python train.py --num_hidden_layers=10 --hidden_size=256 --n_experts=80 --experts_per_token=3 --d_expert=80 --d_shared_expert=128 --hidden_act="swiglu" --moe_layers=[0, 1, 2, 3, 4, 5, 6, 7, 8, 9] --router_score="softmax" --normalize_top_k=true --routed_scale=1.73 --balance_loss=0.00228 --balance_bias=false --router_z_loss=0.0001 --init_std_router=0.00636 --lr_router=0.000854 --num_attention_heads=4 --num_key_value_heads=2 --head_dim=64 --vocab_size=16384 --norm="rmsnorm" --norm_place="pre" --norm_eps=1e-05 --positions="rope" --rope_theta=500000.0 --rope_fraction=1.0 --qk_norm=true --attn_scale=0.125 --tie_word_embeddings=false --parallel_block=false --extras=["capped logits"] --init="normal" --init_std_qkv=0.0319 --init_std_o=0.0 --init_std_up=0.0319 --init_std_down=0.0 --optimizer="soap_variant" --learning_rate=0.00303 --beta1=0.95 --beta2=0.95 --weight_decay=0.19 --lr_head=0.00443 --max_grad_norm=0.5 --warmup_steps=80 --schedule="wsd" --decay_fraction=1.0 --decay_shape="sqrt" --final_lr_fraction=0.0 --batch_tokens=[65536, 131072, 262144] --max_seq_len=1024 --doc_mask=true --train_tokens=349300000 --max_steps=2805 --dataset="wikipedia_en"
Below are experts of layer 3 (counted from 0) of a mixture-of-experts language model. Rows are named router (the router's row for the expert), gate (a neuron's input weights, with its number), up (a neuron's input weights, with its number) and show model dimensions 0-255. Each number is 128 + 24 x the weight over its row's rms, rounded and kept within 0 to 255.
Before each expert's rows: a language model's description of what the expert responds to; "mostly gets" lists some tokens that are sent to it at least half of the time. This comes from a sample of Wikipedia text that the model never trained on.

# expert 11
Description: Blank table cells, pipes and line breaks in tables and lists, ed. in citations, and sentence-initial He or he in biographies.
mostly gets: "%;", " He", " demonstr", " etc", " arg", " me"
router [165  94  96 135 145  96 157 157 129 125 141 144 161  99 123  98 138  96 140 135 141 157 146  92 155 160 103 143 164 118 115 122  98 134 163  87 109 150 154 107 136 105 142  89 122 151 148 120 127 155  88 152 151 117 152 149 135 124 157 145 126 147  89 129 106 139 112 134  84 138 161 163 149 145 116 160 157 164 109 138 106 129 114  91 158  95 140 139 118 107 146 115 102 105 115 162 116 158 154  98 115 115  86 149 131  96 131 121 160 122 108 161 160 159 121  95 128  88 107 105 113  90 123 149 134 147  96 146 157 158 144 154 163 131 145 117 100  87 103 121 146 141 114 103 155 164  99  98 133  85 137 127 127  89 162 169 125 162 124 131 161  98 162 162 108 111 114 111 149 138 126 157 115 162 121 101 161 108 117  93  88 138 152 135 101 147 111 162 119  93  90 102  90 135 162 144 161 145  92 149 149  86 138 126  98  98 139  88 144 148 129 164 137 156 117 143  90 113 119 170 120 132 135 141  98 141 120 132 165 128 112  87 132 110 104 151 135 159 158 146 167 115 117 120 162 127 142 110 142 150 148  91 145 174  92 120]
gate3 [139  93  88 135 135 118 153 112 184 127 117 130 126 136 146 130 139 177 135 171 138 125  98 146 130 119 130 120  83 108 151 144 120 157  97 128 148 103 107 125 119 119 124 130 120 121 126 142 130 165 141 111 152  87 165 153 136 143 154  89 156 117 142 135 129 118 130 122 116 101 119 137 138 120 171 145 138 188 154  71 182  85 169 104 137 116  99 106 137 144 121  90 110 108 114 103 130 121 148 123  98 126  70 157  62 113 141 101 122 146 106  68 138 117 155 177 109  84 142 148 116 142 183 108 116 159 130 134 116 111 143 146 110 126 125 161 105 181 132 138 150 134 149  93 120 127 165  99 117 139 114 168 160 135 159 154 138 169 109 108 139  96 111 135  96 147 129 140 139 139 162  64 133 146 159 118 134 112 102 139 137 148 109 133 117 155  75 122 138 136 123 113 169 130  81 108 129 147 125 134 123 145  96 124 108 139 114 142 137 124 127  85 147 126 116 153  79 137 126 148 136 183 132 153 145 131 127 138 117 155  91 107 155 103  91 137  90 169 121  93 149  89 107 120 130 162 168 131 113 157 146 128 114 129 146 123]
up3 [153 132 125 139 115 143 176  99 118 128 106 112 117 158 199 176 137 137 127 112 154 161 135 122 119 146 159 117 126 128 121 127 120 148 121 124 115 118 110 171 113 115 101 139 128 120 156 110 149 115 101 139  89 175 140 128 119 153 110 159  80 116  71 144 155 114 137 142 118 129  89 105 131 138 152 130 121 114 135 119 145 119 101 122 117 190 149  94 182  94 126 164  88 111 116 104 137 120 126 111 144 149 144 120 150 149 105 174 141 152 137 125 157 128 111 101 118 157 133 123 112 111 155 159 146 140 139 121 147 128 111 158 149  95  94 118 102 114 146 112  91 148  93 142 154 125 111 156 141 147 124 128 152 106 158 122  81 109 117  77 132  98 126  82  99  68 105  85 138 162  95 131 117 135 130 137 131 140 123 175 115 144 165 134 167 131 120 135 144 159 123 153 128 137 102 140 107  93 104 144 106 153 139 165 169 160 101 143 146 132 135 154 121 117  92 134 135  98 105 113 122 142 136 167 113 116 123  81 144 192  90 130 102 146 143 135 169 158 145 110 116 127 143 145 117 158 109 104 168 124 191 173 140 120 176 100]
gate4 [105 102 140 143 123 138 144  93 134 167 105 131 158 145 112 155 118 150  89 130 117 129 136 130 177 123 165 133 152 147 165 100 103 141 136 138 141  70 116  63  87 112 163 121 128 128 108 125 146  98 137 136 132 152 132 112 173 138 140 130 106 132 126 129 131 118 151 172 112 117 144 120 129 132 166 162 144 108 124 138 128 166 139 134 178 126 138 107 111 187 129  77 118 135  82 170 100 141 117 134 140 134 139 129 131 148 118 130 151 114 114  99 159 106 139 135 117 102 152 156  90 125  97  96  68 164 122 221 121 122 103 147 133 121 118 110 144 156 109 186 171 135 151 143 125 122 111 115  94 102 149 158 126 142 112  83 124 169 117  99 115 119  86 124  99 131  83 152 120 121 148 117 153 128 118 130 117 120  99 103 158 133 158 135 139 158 138 154 139  84 119 117 136 105 124 154 113 147 138 150 126 103 160 129 147 141 108 142 144  95  72 148  97 132 121  94 124 114  80 133 117 121 110  91 109 123 123 175 169 153 125 132 144 115 124 129 117 137 151 156 195  68 145 147 156 130 141 113 131 127 133 124 140  99 119 134]
up4 [139 156 166 131 108 150 137 135 118  87 153 102 108 119 108 131 116 132 106 152 136 149 111  95  72  94  76 111  98 147 148 104  83 157 111 116 124  96 107 150 156  91 152 111 121 129 133 164 111 118 130 108 140 126 128 148 122 117 152 183 110  98  86 130 100 120 139 140 183 162 127 119 135 113 145 152 112 152 157 109 116 157  84 175 147 148 137 125 191 141 169 130 124 113  92 127 146 162 113 118 109 154  98 120 141 127  80 109 179 126 117 123 141 186 125 110 119 123 128 117 127 110 167  72 150 179 134 108 112 124  91 135 132 117 121 102 121  94  89 116 119  95 125 116 123 192  94 123 139 149 130  83 107 153 135 113 148 118 125 151  96  74 116 104 107 133 132 140 118 142 134 143 130 142 135 159 168 107 134 148 140 156 111 163 172 135 129 106 158 121  96 145 151 147 174 108 134  99 158 116  85 132 110 118  99 120 161 144 149 132 141 156 116 155 168 104 114 141  99 116 115 162 142 128 113  99 101 104 131 163 175 125 136 150 147 136 122 125 101 159 123 145 127 133 149 149 128 133  76 139  99 133 113 117 127 161]